python train.py --hidden_size=128 --n_experts=192 --experts_per_token=6 --d_shared_expert=0 --hidden_act="xielu" --moe_layers=[1, 2, 3, 4, 5, 6, 7, 8, 9] --router_score="softmax" --groups_per_token=4 --init_std_router=0.0259 --lr_router=0.0027 --vocab_size=8192 --optimizer="soap_variant" --train_tokens=379500000 --dataset="wikipedia_en"
Below are experts of layer 7 (counted from 0) of a mixture-of-experts language model. Rows are named router (the router's row for the expert), up (a neuron's input weights, with its number), down (a neuron's output weights, with its number) and show model dimensions 0-127. Each number is 500 + 25 x the weight over its row's rms, rounded and kept within 0 to 999. Numbers have three digits each.
After each expert's rows: a language model's description of what the expert responds to; "gets" lists some tokens that make up at least twice as much of what it gets as of all text. This comes from a sample of Wikipedia text that the model never trained on. Tokens count by the router's weight.

# expert 2
router:468481502458482495475464489492466470512467527461517528538531545502459501510494523502526568487441508526510535479491498484524503466540492468526535518509485497500492532486548538501500487495485531489484530492468495495490457530482545477534511486525490521507463514508542494461488454537485473519518523541513478499522456492495539492492511510517493487491491503489549528471523496495508494504454
up8:505506505532510509474496460490522515507515512489469529460499533531506518484498548506518499514492493561497506504442522481518488482527526536510484454482484560460453495451499455515502489484526532486530509526527539499492502517511469505499483502535481524472498501530518552494460527537454515504502509465500526469498493460486527501516500462469517477483519530459503510515485473488473516557524
down8:521555489519487479489518539504489498471614482505502502491505468506520529489472482507473491543488481488469509470511471471506497490529471520454491510499514517508502503482464487538491508527502519505504490533545470529499509490540528549510520492479483464496494484515502540488456498476510491519517500492541513466525507427469461511480493540503458501523507482516503523524502527517504493466476
up9:471503524480512489502471469454474498520487508462501542471502498486510511530494555541470474526533504493488461523502521498515516523479510474490546521536503480508494511515471488471496511466453501489504502507534531503523509516453419473486476493521490514550502464501477538556502480544483494478492499510513512503519480509468482519532500520456469498486463528500479471516559480521467475527500
down9:527499526507498485492505520510476503518507508483501502508547491509498457482511536497475461511496522495470541515443520494527536516510495488504461533576494442489531498473480502510473473523478494495507501509475470481482490525511469473557525493489502452527513491502476439504512529493501547503533468495520522474520547470515523547504524480518501511436512526487531520523519518492517468467516
up10:492495517493528524511456486506515518487481500471446468502525497501542496544541505510517508517484468534495539519480472470463519451494500535489489497507491531497464495519535558530529490467519523448537518532478479496488527461506472496516517508527524508486502491513540494525470504519471472488494542486470506488517535492503523521505503455472501504437527535513542540518498496453457484497501
down10:529483541505523498475483478490498516501479505516548521485492514536515508500521489516476486528491500525521551513498476516529555523498522490452547492506521525550473499497474521470524510508476539457516534466507494461546491546511476474515479543480552493518519507470490483480518509479512480492522517519466483486504495484496514511535527503518515464501519511594503500529525513542539515478509
up11:451507495528510478448454527527478484512493474524520468484478553524493537511549504558544504476509508516454487500487506507513456481461478504505504441517466537527473538500518505519529504499480516494483547503506480540515473492533520505498490523474520489531510477531536487498511486468488529528492480516503499485515522509559444494503503456505506508479524484512525525489524508530495466501465
down11:545495473485445532568474510474491517463522516540517499478516472490476510517488469486531496522502516431511505524500522506496507497525513495499522485505471486466510484488471527563509511521506471499504482524494508478522491523535462513470529466513477484477501537549513465504497507490566553512536505451497507479496503465477493500483521508502465492516498502516487486473501431533482509471503
up12:487496476492494500497518482474468500516482516522495484521499486562467536465481474474460540521519498542483495491482509473473532469484520539511524506496528500538502549470496459449498492479419465473512478498519488484502477506482509492515462508479522505514484464511473497464512503483486509512461470554571495490506531500466504476488479523504479560476482482489505487490487523511527510526463
down12:505511480513479485445509482526484487482498486517484478494551475541510491518485482496490469513465506515514488535544509536501497516517473512526522534478528473444509520474532507476489513534481441507502481492473453521500539525519448452463528550488509531492462512467477501514490497511508493459505528506542483543489519480532513508464492528509522508450477495510478495468545507505538522518524
up13:493519453522515502516474483474541520493480501467516499533510505486460472526540443479514514511508522496504467493505521470477516486483456502505495473466528513496499511485488495486496489461524465452497549480474509475442494502478518547507555517527517532537490500512587535520514478493522479528485501529476519507491470466467474522479495503504521500487512512486517468536505540553525495504502
down13:497484518497484482553480525491548477493511469515487544460450497538523502484532491456516507490489538488531462510518511477504493506522442447462476475493511501508455521468480506534514500525501531486514500510463493467485497486433476505479508503547523489465468531511499521488498508470513530495462512523553544507496501495516536541511488508513509474506512529497504458550506488493481480530474
up14:483475499514448497483467533529496508484452525476523521481499496499527500472500549489490534503502531512535473468506493563487526491506510477502485454521494550486531510522498476435487512466461527520468493496549444511515472482440462514559514505511477509472486515483507504482481488543504522483494502472516452489504496492496508514533549502521486496476486508483461527484518504526530505525506
down14:502531493491503505481492518503543520503501477503528503573496468501510493525498480526485492459482517542491495504494520460544532492493511505490487536466505480475529509547533525470483485505503518485494543450524489473479473520542510466515491499528508512541494515490504484452501532515454537489536525525509509447440556479471455536512479493505495503519510512505500492498485518544465511452527
up15:474528500504510443483486522503532526544481512481554474492496496496501496501476511480500468493522511520434525495493496491542502533520500495522446497512500502533520483464490538519536517473477501492502477433494489525480528465455478525482512471512487504490509483527489470471510478495467498536468437538530515531518489468543479549508477508455478535524484500507523522493517504502530491499457
down15:462498469463514531469476499507486478488517491556534514527548470494557488483525481533465458466467473483523481468462494529512492539466477485525502518504495532487506491494491544503489512487506504517542474506481524498495524501527465497543494474507529460496461517520509526469505474487476498468547497497497529460510460484533500523509541520493539510551471542527509496471487498536498531498499
Description: Spaces, dashes and slashes just before a number, mostly a year opening a span in career lists, as in Playing career: 1995, 2006–, 1960s.
gets: " ", "–", "-"

# expert 54
router:515459475470478472493513498465530466460495502493537491515540534475481540491518505503479512512486529460523478474523492477477530430484500491507555484517558535522525452468483486451509482523490472469476508498486503465505523510507497484512518484477506506491481481470536543490478518503520523516491544524494529540547472498525492514503495495522535475525489479512462452497486486507452521508478
up0:525533528518484460462483532523536478489487462520487524504485536464486533504497499499505504476498474514427545514498482481455500474458503541521492498535521487527495526544519490473483501478501501494529483531490490449507531521487488468518494519480478488515543469518526498508501519496485520491525503497466471504521547476509507507512444514503580486519475535522556511515514487493540520510511
down0:499502468515528495461467505473508471510571516506480472525523481484511518480456532496514486519529542529512524505508473543474511444548513527514519515492485527499494458538517522487482529457453470483521429478479510499496542473475499485500500529534503516494487496509500488500513548512510544533502512480460471519492477536492489520464487475505513508470526485521545472498492506506525486467528
up1:511513462471503498523520509522467471477496487485511502505486521507560508506534473534519473517523481455528476490470515484468488432498464518505486566492550473479494491488497525545488464520490539531503519520508564518464475522501460490493491495481482498524455494470532527487513539533499460539460527500465501487496502498507524516463480535518462489519463510495491493483504520487500468516508
down1:479522421496523547487494502531470522523507527507516429466511481505470502509495492448520515504500498528509478502503467533457472503505496494510497501468504458529500466502468465535497509461485493505535487514531528505501448493529557504515450512513550502502469494512474531519525520479500516527446507513531507512476491495493546532544513483528470491509499487490489466521525512493518491535493
up2:488541502487502488460480532481495493485541512439509504519517501509497488502481470506549513508493546472500490510479467531482529477501498511502490489510540528466494474547476525512507509443542501481510466503484495529476506487507494502484519504507510524462502493500492498465502478547490487543528529460440469520479485522514515539523489501498546488566464500538450455477513471532517493532479
down2:514508515526498456504525481467521507459536504497489530500533517479514518520506537498478514521512499529512503484544537458509521519467475530542486486497517493497454472519515490523563526450508478533501529508521473474530494450499466484507494526523491548457531474468509493492483478477426490492481510521496502502498528445516456498499474456509530502497523504483496484520481550483482513535508
up3:519493508510502533515524521494518515483476487517473514525499472517525521523503487462521521463478542495438481512504543530504523506477507480582523548490469510496538455509494541516485510503497494498486478493489504472526482509508496490545517505520523497537480492462488530503527469523493487512492471484492531546522503520510473462482523505464494447477526519529450470448467535502498474484454
down3:548533495500486491465544516500516526487497461512482476511465487557493486480511522509525474537555517491475508536520514467526493469476491471546534491489452469517517513512507505501483503522506440462510524446514502515518479510503540468475506517489495520484511469523474497474497489490503520520498498546500542497511515473505483514497487473485509546432517507476455479478562505523478514470504
up4:477479482447551489480488526486515469471503522490431528519512529493468504479484477483510511471502514502524542490501497527531478470498498480477512500505506498530514480490487465493503463484492530472515485559510482507490543536518477506519570503500509495506535527504498527537473510517497497534462519482512559578532485513491484503532479519519507473499477503496489477493474473471490515484566
down4:519507491532505505481508518439507486440489537482525475525521503532484511494479478482510535516501492512453497473491517477491517498530505533458488518520541516480516496495496415457499462540533487481484486487476474461509520523520524529459474540496518515514517507492474506519485527459491508486548474455501505504483534504508547481496504515486552492530490528449544501523491486479501504515470
up5:499471481495478498490479505528512478484485527498477476520509465525457528487488493485492504507505481423535453482471466510521513519485479501498539465486504554534498542501542506501456441483517516500498510459513519501487499534478516519531476497491507488519539506467479548525474526499534532446489488494517475555519514461551519501459502479498521501525499513514495527478479532475464526488506
down5:461529479520431504482493521515511496490509512448474505529459506505511473502495542476519533523519534520488491537511507468492435500491439523495498544482553497513500448534513469529528472495464469569537494456496524537497495516498463504468507513478472519517510500497526484515501474519519536477496487489471530482534486521506536488491472502487495526494480495510494521505486511470459485514498
up6:490488478476499514500479511538463544503490502521501546557534515500516506493497497470549509492508510492533466485472467490518530488527476503474460505494537508469496490511481549496494508486525488512478467552498527540520531505554496483490521522485498478522526475511434493494514463498481502453502481471489509484508456499498530532557526454544533529540500517531497499504487497501486446525511
down6:502458520473516549481518502485492543472514508454487561460491529479492550486496518511505499461551484501474510490467466546520526515524529531504497475479502463478500479490463501492520500525518520466495533512482508535509462482551503522522542468490530501525512553493472521549489519501439462481495476494521484473483471488492468472489470483501490536515504488530496512512495497529497478488466
up7:485444529534504473520528485470501492481497457520548526526535506487513514510479490519485503471484524495479509496522465473527551481448489488470474492516515532534545512538468557485510545466516533459504482496477461446485514475499532485485485522506474469511502479533508494482491470524525503488456456486529483479517469491519525478527506508440547502512492497505513525526510507490516515492510
down7:529480465471497446447520486541514503477541493499509489464539534447457502508474487501479486480499486483487449462477465485515470517516550499517476542511485504474522500528513524466461486520477498483471506467484430515480478480478510475481505466532532538512542488482497505519506490525492505426514497488472469498521472513498489490484514500484500484526457471499504516509512479535524508498497
Description: Common nouns for people, kin and parts after the, his or a number, such as son, daughter, people, part, Middle Ages.
gets: " son", "s", " people", " part", " age", " number"

# expert 14
router:486477477534468514486516476499518520462490492471497544481507539491559549463532498489508490511498529466514535534522513487472482521495508510511534536513555493519453455537516487507470492546501462518476499474509495497509513522495460518507499530517531492515538520440518493504482454517523514502454508479514500532526512488545500471467509511532509479529516510474471450536510492485525534477486
up0:527511495499471538547501491533510488489525527432510488489540490475487477513520523472456512514484485531494484477492504499485461475488517514489521540491530509489503495527453503541511460506541510451494527503556513544509514471521528506502497461542485496479504518509517490503503512513525525536547486521427476457526481490492522456501520511536504445515512523484483513486525501481494511517544
down0:521508518483488494528508525490504476477496485504475528518500516529542516520504485479524506560503503508506503514512470474512544503510500499549504514491502453490499447475518504555482499557512478501506534481484482514564526472482473478498524546473493516500517455507505508524499468505536515490490485577494498502500545495523514494461530502516466493524499476523488506455492542532551465447502
up1:526504523528507518512483525522498498484471542562518455478496514458465525511461472474524499514540475504481474507473498533479476524531514524482486479501529532471436495499565498478514499499496523510520542510485495541502474489502546497518480464499550476500483511525509468520541482515513529485446463472499508445478493503546518499489505482524513522532492517466490486465480489513503527482514
down1:450541505528531456472504510536510469524485533527524479517530497483468523498475468463487526455512503490506541557497490538484499480477572520506491503499495479457525485494524478476474467516493505491543490499534512502503503535488513525536484513509530490512524505493474540501505494454509482507463528485473513493500485481538469532517526488519530492505512447488490495475544491496522469444460
up2:497492472532496514460504514500542498469493492536489571525494525510475458507538532522460536529481534559518481553521522498507444479488508498514497471517544508456452532494532504486490520502489481504489506480509473522492492500483493492507510493464474530492506503468533519543528496509507499457493511473516483509509519519559506546493491483481474486526539509447472528512489504545503492528487
down2:507475469475479502497489515516519506487494536544457527533461496507482506485527472514471476526451488493523484533484543544497521534516495487510503503557474532499480535477487499477516475522551534478504477478463458479523502504477505509488492468487490469501498510515494495484504511524540521462469522511508482451523497515452523527534524425533524469509513470495485496452496477506529547486503
up3:517527526508511506554485487475562539474482441498485461505505498519518558528508519466496518537485535501503522473550472541504491462461493525486529455501522503518505471526509522511499487519505504489523568499500461502515506485500479500476472490498528506529499526453515465519488498534490519537501512521497511502535503495500500497470443498547477498551495504507461479518518516521468529487526
down3:460494480500508529515561461488482477487514497494513484473495471445507519500492537487517498526498496530520527482552470506471479460460475512476522515494494504457576497500526472507484513506507521517523514455500524539463513475553514465495485539503494477499538533486528519510524522507505492536486497521535542525508492497501509479517505523536503495553492512501437527523513506462489539517494
up4:478495472490496474463499506490526468497526500494535464516458504522483463529474543473470499489510515482559515540536511494506469516526499486491534510478456507559469524497502488509475500508448531498532501503493488546503511515503478536478506512477483520471509504480517504560477511526502490510487528462534474495521519482529524479500524551475495520495508446471531461538511555536516530488515
down4:497505507486493532476510530503517484467435511521475515496511500468543509515481512531514502485552484519502510503513537421486539482470486546533461530506502506520504513518502524462528485494524473480492529498515483500495480472555481490524518485465500471531480502460506494496502494465513466482487530524468494543496493527492496561523506470568491497485507525509464499475524490507543488450497
up5:508499470479526524501466499513510476500542532501495506472494532493482452511488508487525486477537492521516496545461526496480550516497508489458535463509514505482509505519461513498475518492480520518500575531507528506547519488482536529487492483492504479507487574502509511538490538509512500474511456504446444483544485481492482478494513507489474495494528484533541476485494467455519477457513
down5:540476519531522525511495492454502519468509499509518507497559502496523508517487486540494489545558544471504487472489483449519509518505486529453488527489478557524448460513513492516490496522500445522504487487497515514486493497525493499509491482528520463525514458504487501490492471515519544492490510485518456495529484512507539495468500478545505514538518531498531533512520503507464551488435
up6:503489506462505538488507488510505502454463469495442506483533492479553501507498481481475474485485460527505499492491536486544520520531518507491512526505526526527477535532500493456495465497434491526470528510498513503514490482504468559532492533528493513524465504513522477470502491542474452509503503461539500490462466471517453522458502534498500525466485506484501480522498501499553534518490
down6:460475507481495486486485499553490501493500482470495521512485486473472480485485506465516496483521505483472514531497489502516501545522510503507510508527544513505452547484531469495493521483457512485502536481523490503488519492492466505502442534477538524474534498489524487541500498511447494496522504493540521532517532463523468490493496587500521456457508530438483476501473506521526553504513
up7:513525508514434480522475531549492465441471482496470477506526502521472488481495514473554490482538493497499473495535507497554523463515543489522493494510488491517514528492478538462519499495572470484493481521518523507483537506530542506523495476497451481497504463456468508522503521437513500474495476539534522491484523503498519489510485441494536491492498492517506505511487487492479493476506
down7:513474480496506476487502506462498439492536516483513559530509441529508475524470476501488483469523507552518485503496479500511524492481517490527483532508487527481527509507495540463502494501513526448494464523530531472492495500527567538504518472470508497535481486527491516498499538507487473492527507482465500505523520543470519541468474450465511508474471441501510521501496514487500537479465
Description: Relative pronouns and clause-opening subject pronouns before a verb, such as which after some of, who, they, he, This is.
gets: " which", " who", " that", "s", " he", " they"

# expert 15
router:467497485538525529495511547563517500501479479491522440508454450517513491481523493495465538471452523478530542504450535490498510461514517452538506481514483496484473487493494509519513527518484536498491473489517460506474512457480508484492540468479451480498525509516495473494482503484483524487516482492469522485521519484527460518501529481546512503467516529484494456496491538468476492515478
up2:510521530494501537503543515522443467481497480486474519477499483506469474509540469512479477476496477513533463459490486498506454474479529437502443511431485473485534517513520503473530518465496474453512483529506507509519469474484488520513451555488500498480527479479498488489497473470495488492547527479531520476497495501492512478523526474477478528496551494511489493506453529507511500489522
down2:529512452494473509533470500477458470531498473475494497506486495491543518486521520499517468535518503503492482500496522544499533498480467515507516474536500518561487512534489451544481542472521517461513516484469497489491513453472524508549483539490487524489498514465507520479497483494495492496533516506519503495492516562500501508461494503416534478504555488479528474506462467486509531508512
up3:478509514476496486487537495453459496516506517473482468500536439500487524440474516484523523500477480519489511510483465465556519509473497470514520480521474518504475532473470543526520525531517467489515466480537534450513504511516518540500503496510483444493497508527466482490545484499469476465552484477516492484453493521490529531509476486520492493553477481527477499517476493495496473504510
down3:504494459531515522512480444505481496484475527470487503502482491503535514532498504505512475484518507504467524517528504484527465537492478511479507515506537446523510493502504516441497558523486500496525489486493536503476466521527558497482501480552526494520541508522495488489489517471524500531525455495525480516499531482429524539443491529478525530484486485502503535547458500490476471522515
up4:491516472478491516456484513502487509510508493501562458545510456486515480524493488569486522506470492552514501467487463501519468504505457517513493478504466469497495518539517530513523498513491532530510502515511496488490478470472525514462463499480458494488481477524476495497468516452463517517503543495491476485498518474482520547541532525463454496504452478538474479509504453498459512497517
down4:441548502523489505525505522522486491485525534489472496468498452499489519517571491526523500470483502456546496521519526505445469498502472505521509498440508479486486481492526510483477486489497456492483518476468479496539441505517520549495509503495490500448523509524473495495537457514530490526511508510440499492506495487450497471472498497479508517474525505519502478540520520507466520527518
up5:468516494532514459495512516515487486507481478524470456510476537553528547475496508518503507502503456512507468505479494490527507488534517489535485517507519525525523528483471562502523514516555514517567521513500494459493506445512508502496517484507500451487456519520488529516499549560538508507489517514530522466507484488471471498474510533496495480502527495545502497512518560493499539490505
down5:512470522472512504486482471532449506517516541479542507454546506468490492477537517524511511468461503517503486510520478540472532484516530498475451504492500501542526452474500533497526498504498488515445490491552481504494522518507486495524485513525493531525512523476486530495539484544517507439501475463501477534488486495464502484466490556483512557526509522511505496511518513454485504468505
up6:471477521471479504530508521487489475472515486492516507518516509488518533515510545482553494495517492483489509570449499521524527478478476477506481522513507494514477474548505491513492491523515515494522526523486462477455465506482505486569467488526453493448542493493453468475536550521456512487497483503461489524492469510498495465505482495501502504467516502455517522519480476444504480468496
down6:518499505496508561484503466499486510538460527465494532473501543465466526518489497457489519471480486501528505442492525502490490503485530545520493491504522484527508513523492495491474520487486525484480498511553458477513509527439472528533514510492521487478484556548481537504490481475526532520491480462507508465469466500463509476497524529470524459527485479484483501498541495491468468494455
up7:546497486512531538480513477529464496487443485536524501485464514512524510463466525514510515511524498503472492470521513511466467497529479465566520499488507503459461512486513510545501502452495500518512490494493532519508502496452499506528445522483490446490506507523481510481497481505500479504515500499507500499480496515527486467425497541536504505513521483501521441483429514527485495474530
down7:497472493469502496492518503503497474487496528466535465499509503462504484469529525462504523528489517466508533533492453503497524521505497507505502460511469454483512462493515541516476490505504489565445449510478492520506531515484536484497530477483486495517508487520512494487512473469487496455511543541485485505508512462509492461538502494548457461482493479487454478427481497489480504527451
up8:505476552527486513561516509495509506503490477501479469524497492463492489460525499458522530548487488517517510452491495517487494501527529452493498515489547535517468509477473526535488507485481551469502492483529470467526517493502465463533510507549491464505521491487448516503509503495526510507498523467520461525457486517519501523548541509456497515472469526516478528481532484477493457505527
down8:489472486489497481479490522486549516530524495558545473556493538513512468510474495479522500484485487507509490493543523502501507463547517469480545525476516475511555494528513446497495498498495564514509507529494529504510490517468475485473500490517462527498507477474484488500512503473502496461474491504500521490521487530532475540479490483418494457478468482527508515524447497483485532499487
up9:497534471530432485506489487480498518502440493504530426516507520508504488536507447508448503534461462517518495491500522497505480501510477527500489491508487527513459518505534505493475497494503498496535512514475465538492527487457499494451502495514495521522466540502540476522514503466526525517489512528523489523521489525455485455462551495511501490495548514502465461492483486500484543465495
down9:504502540526477493494527534509523541498483554448564490520469519507462528480500503488476502520513503506482510455548520505466489490500533496470531469462477483501530473488486552487491483480528484491515541476529496471508530519475505490479478466532529540486520497529510522462497507554475444525503512500460515506525536509530514537535481519476525496511511477517474514532509493471503492483532
Description: Pipe separators in wiki tables, especially empty cells and header rows, plus table-divider runs, section markers like ==, and list dashes.
gets: " |", "|", ";", "---|---|---|---|", "==", " =="

# expert 31
router:482504491513466481483506472460487486482519516479536486499491524478483512460519525513535508503511535544474512481519462483482503440464469491503499495459496500514491460509477456492492506533482502479482448515462509535460532493477481516507493531498493525499467488459475511448490519496518506553471546498477534488500537472548482525552448470528508493504502509462496496485521466537476479497474
up8:501452524499470500482490499480436454502513561460522548526466470509531509495524484479497482519526513520510506480456538490493481471513523480544502456519513542472491500511518468471495515490470475489492490525476524509491495544456501482532536482480505496487493498470466508538514531467510478490500513454478508484497484493489487492524486488532489581491522445531505488491520478484513510520531
down8:535488545486526514534502482524555458459466485509473507470509470485508525488472523496528499500527479477487499483520503450453491526496491471496507460523479537499475473509497478475505506496493521493507494450552527541475520483486508494521491517491463461534479484491510514530488503511502520509511476514528440492425520473476517526524504504513509499462429495488484490546497497481460480495524
up9:445468482497541493534482472513537499453509519501476470481455488507448521471506490539523496510545495508510470499498517540473507511506484454489494479484505457509501477500525539511517484541529519486517449471518508521520522465518455517537490494504519487488514474493462505500516475505522473514468494487498504511471475501462493529499453445535534502488539512461502458553493508547481508504513
down9:534463441490469513497552503499463502486500504481537483509496475498489512471520486504535513498505530441501493448512472507529472479483533471493507471516549459452477474486493481477493517499503521492528504483490521512515563524499499491510522523481495519516513514472456496507492537459507543559468488494523536486537475522508519474518482489495503539508502541469479511519537439519476492499492
up10:479499462470510557511514512521446481462505472531504539462470484454504475487502490477502498538493547487544516496513483496518529472525510472507490540527501487490532517556530532496481492451494496493479481484485497531508469508512499502491500528479488474485462524500526492490493472543514553495538513500500471521431504529479481496510528472481482546561484499508474504555477500505491506493502
down10:493513467488550500465466531521524513508513534473485555479502521482507438531481520471495523509504471476509530521496498603494498568525521507490510505509457497441521507500510526504492526501466514495493487455535475530508437492489495479466494533464549493474504520508516508504526512498488502499493496473503504515513494499470504496464507478499477516516506534506508543466485501506496522465512
up11:530496470520473509475528506499494506511479476421490519494505479483505495450488477508507503513513502518471492505524511510522565447527486493518462496543474494589492499545517520508487539431515518511517468454498465502497525514484491487516474537506514527550531513494481502518497521494486500493516473484473519475474499476481486509510449447490507515529490494485507523516462482509531505478496
down11:472522505501505519482512486477477460493514484513489503529514498499474489472465455482484496475511551529511483519530525495508476486488494453485530533518568527526459530514498500519486453493499523505532536497501535515504494483508455548516485493534461509477515500472482499450453480480517475548515498496511557521484507517473464503539500471526504448516503475481464500535517486521541467495470
up12:499513443500505475500486504493521462452517542477461521532518524497521536478513503485475526516545467480504549498492501529473515475488524478445471486463449540475512495534489539519497478507505520491475466517465510486471525513468468479503546543518520542524517511491475506452502522499525459475508512535485503534506469514488486504477519477498473525457523498473522506489535500516490477477536
down12:503511486524498487492540485458487498541496510464496496504493478510494493493488508507544481533510511478452509511497538465503496507525506493513498484469467497495457465492424437468458546511507499527502480478487489506517519495476509503520467468504467519489522475497488475494518485457559516473493540495488554473517565498484509489484434512536493490502503504491526475491541492555475506487475
up13:473469510451487500521473481524535535491509516506514495499511480525459489502532535513481504533556499521463519479470487516494522482529530506500469514479495490506514541533555512505458518465489504476525492526503510541495510461447506502467492483497485459510545417534532521497519503474513510488483499541490498495440515467523488483468495497503534485468516492535490507548486492489476495469526
down13:481443535433464505504480525524467504468521515511456500462476472534480511477498485475469491509522505505484492518511493519446508491503527543494505474493517469483493486522503528447480471459468481467522525468491490483489491484499501463463539524525485521458501472541489545482486477474546487507497517544482513501498504509513458524475488488522502485500532495421491530520478484480512502505500
up14:522511482466494502526512483492512459428555529513486486475518528504478520495488533530496488497459505513494501492497479480511495513477493467515500495464480497482496459527491512466502481490490473492479509484464497474465485517501442523567485470514500508459486482485510550538491533507493479488508511487463519460467460505548483479506482464482486484515525522513481479499436505482425506500467
down14:475443507481504488536473512464522516489462486493546535518466502461496516488553508479498514461532508509464486501447513488510496482496497517511507481470515473559550474485479483499484524478507538504520472447527455492453496522522528511501462483505521533500450493511493499485510493489485512506507498493504537540491509516507480454484504555521520506495484504511499522528565544467476471509490
up15:521530476494537514545494533485515509507515508447469519464472457512487511479495463496486492472535462458488527540475493524500559522474491471505515496514499479524509508539481501486491491509523540497488517491444518488482522487515477512506547527530523503484481519539496478496519469503519437511530502504506530529468524502479460525457459486471501488501465516457499443507460507506472486531517
down15:537559464496452486514517498483461458489463502506500492483503504501465476513542482491497494523531480541505505462528542508491456548491487503507497491491542523479531487503467488454533444489493481481478503518499483498461516460502461509492531475520494535445509474498494489504483509512463491526523460512491513522482505496487501488535528526483461473519565451515497500517450498500511505517527
Description: Nouns and endings of official titles and bodies in government or military contexts, such as Commander-in-Chief, Sheriff, Governor, Register, member.
gets: "er", " member", "s", " President", " Minister", " Court"

# expert 48
router:442524541529507529482505475497464501522461509520480463509488486482534474464474453484486531487493514510520514540465500516517508443490535468495446488511481535533521508536491524503504483488512474510535478475491522522504507515505504490489561492522474470483534490524491542517489476528505514448534491512463517481458544493501500496504524429506526498499524487517495475504494474522527492508453
up1:544479472498513494519462496500487519506493523527507448495514512520501486506525483488445506444492505539520498549499483515493524529506477533476526577507511472465468476507530494517463528485502489498516509467516482471517548515526477502485542514550480482487488506496538499493492540486496506500492511501512466497450468499498463482446520546529511475482529535498518502488513476519512490516572
down1:505477514474532494491528525491504472468507488481510479482463514494531490512507476509535520551536494517508458529490503503473477447478502456527455484456485536484496503482467464515518484471527488464502488515523467495479478527534544513502445492441503492491517500513477494510510522515498488495519505515498516510487495531475467544492445480489498533511512479465531509466552474464492424512495
up2:472513460498550469501536485554472483495525522496468447512489511548525526502472502502527485539527496512473491528528538521486462507488490507493499500483486488521505496505472522518503523545448487480503506480532479465479491441512521521487508545499460466486509497477503498560477520498548533506535457479503520491501467510497519523512468505479473537484516520517477472498520529511556529509473
down2:492470496495503517508497508486453520501501512496509495484508409519492505506516509503510487517508552544499505502505490484442520542443524539484502510485495522499502462469512521501484541516503448503504448492515527507489530492476527494501512506514501542510482477475551509484432537476488477528525492516526498498519502488462502527493505464492585516480510538524515508483507508499515452490471
up3:493481542497463465461492536483491468517494486516479500509562452483509526523486471517512507498494507539496484566466479456514484502494490517477504516506501477515465480509502474485551529494536508516490494479538517470488435477519482510537505503536487521481496477518518513502528467485488512493523484514522558541506490494477493504506544518520455531475484442486489471530501464464527533517512
down3:472538459528453504452486520514495480540497463500439504521519530471493515482467476517556485519490481498451511518524501501515480549514465534493536518537493491496477496473464495510515511488517490495493481507520512517543486500536484477506478521481502481486489476514529506498517479480543463529552511475522503538510481531501460521548507498493488501511496498450497494519480415480517474507509
up4:502509463524499477531470509485467502464514452541423524512509476480488500473534532491482515485516485494530495497529511541470521505530515504490507500501494537513523496474522509515515487503486457488516520522497484464480486512505498510504481507545531501541522460481486518468490538490455465528522511531517508464477535481464494499535527523583489487513478526518524493503501545561512507538491
down4:500545515487508477534501465554496489543495480489492534498499490523492548451499431502467572524496488482518505477513499504504500507525468518471474500521511546506478484483495527496520513478456512487537556498470505500483503489513476469510571483508492487508480485473506493499508527506529506495493488518469477506496501465481517515500515507538486532478477525513548549498538545458477526524469
up5:517471519510526530497498471527529498519483496502509520524493501487486489554478448514486487513481546499481518494514548454523481501543506508515485468492496543530556526482472529469502528452499530523490460521534501526517508501447459514495483510514508496493514464474503514509535505515546513456518459514526472514501534489491487492513472486526508535480527477454553498452473506522538495529489
down5:535471520529488523496525524488485516536478499482481488535494508474500488516480544507484530513510467501495546520480546489520552478507493483500516509496495526552498519505492489440492517543527471511499464469468508493498496541441539506506485493515479485504493568478487517513496483496488528476543521491508467514518515474496505509481509464537545484543496511489487486471566548486475502482449
up6:546496557507513488499477493484491505461450479492524472495502494484503571500519545534487488498514502494561507481490532497480492498521545499500513491500495535462501482484517517489469501493496510488503533493522541542493489488487514530514527476478462512509509464475491446532501503495473523443498497490483530534505444499489505493480451473504575498492500489498532536458544504474515483533504
down6:523484479594481512503491546541520551494535546516483518481498452498493492524533471483546499533543497519509518501480502509486530488481498460502537470466531498512457487507472502508493480499515514506474488512515474506533498499500477489482540545495483498523482504506469505520487545488481458512492493531483503473531482499513511477473546516472464506524507472497515470518551515447460505509528
up7:490514537507491507520496528492506479514475497498568468472487525475480507478510518497455506547470520501509513501508513520539492497462497470470441521486501501504507494498496504519515488457510490534493469476514529511510539519474472523485493504477547471485545478546500516490540503466478512549486516556481521504478527518503528489562527480483473505507463487460487526524481486461576509499498
down7:501490478507480493488473484489540515517476517523525515498493487479491466489478489493493481509510533511509499597508505489499542470523520494510533498549499453493506577534527504492486511477475534492454552465472491509512525520475450502516510507493486514532498525485514499456473510536560522507505476507455538507538503519521472504505526533483505483517493512507463487444514502523473488496488
up8:497494467513535536523479502568511512483499480458526503475515534500525510480495500541485510508507543541500501516543501509524551574513476494511490513519505480531547511478496484540485519520511516512476494535474500492522526505483527509517507502496512492504484484508538525488478533490434525530497490534497523479490488507502458536477477534479549508522449522480443501516542476516524468514492
down8:484495446511539478488483477464484499510462473503507487475488457529513468553487503499514488508497476458501520515448514489448487443505515486529514484496514493441489517501460533526468461432473492470499488527519495506497488488511498508512493533521453506505542505479528514480479479527519513495551450529489499524492525506489434496479521497504501536476474508552504489497506488496481499469506
Description: The pipe separating cells in Wikipedia tables of results, rosters and successions, plus semicolons, equals signs and defeated.
gets: " |", ";", "|", " =", ");", "·"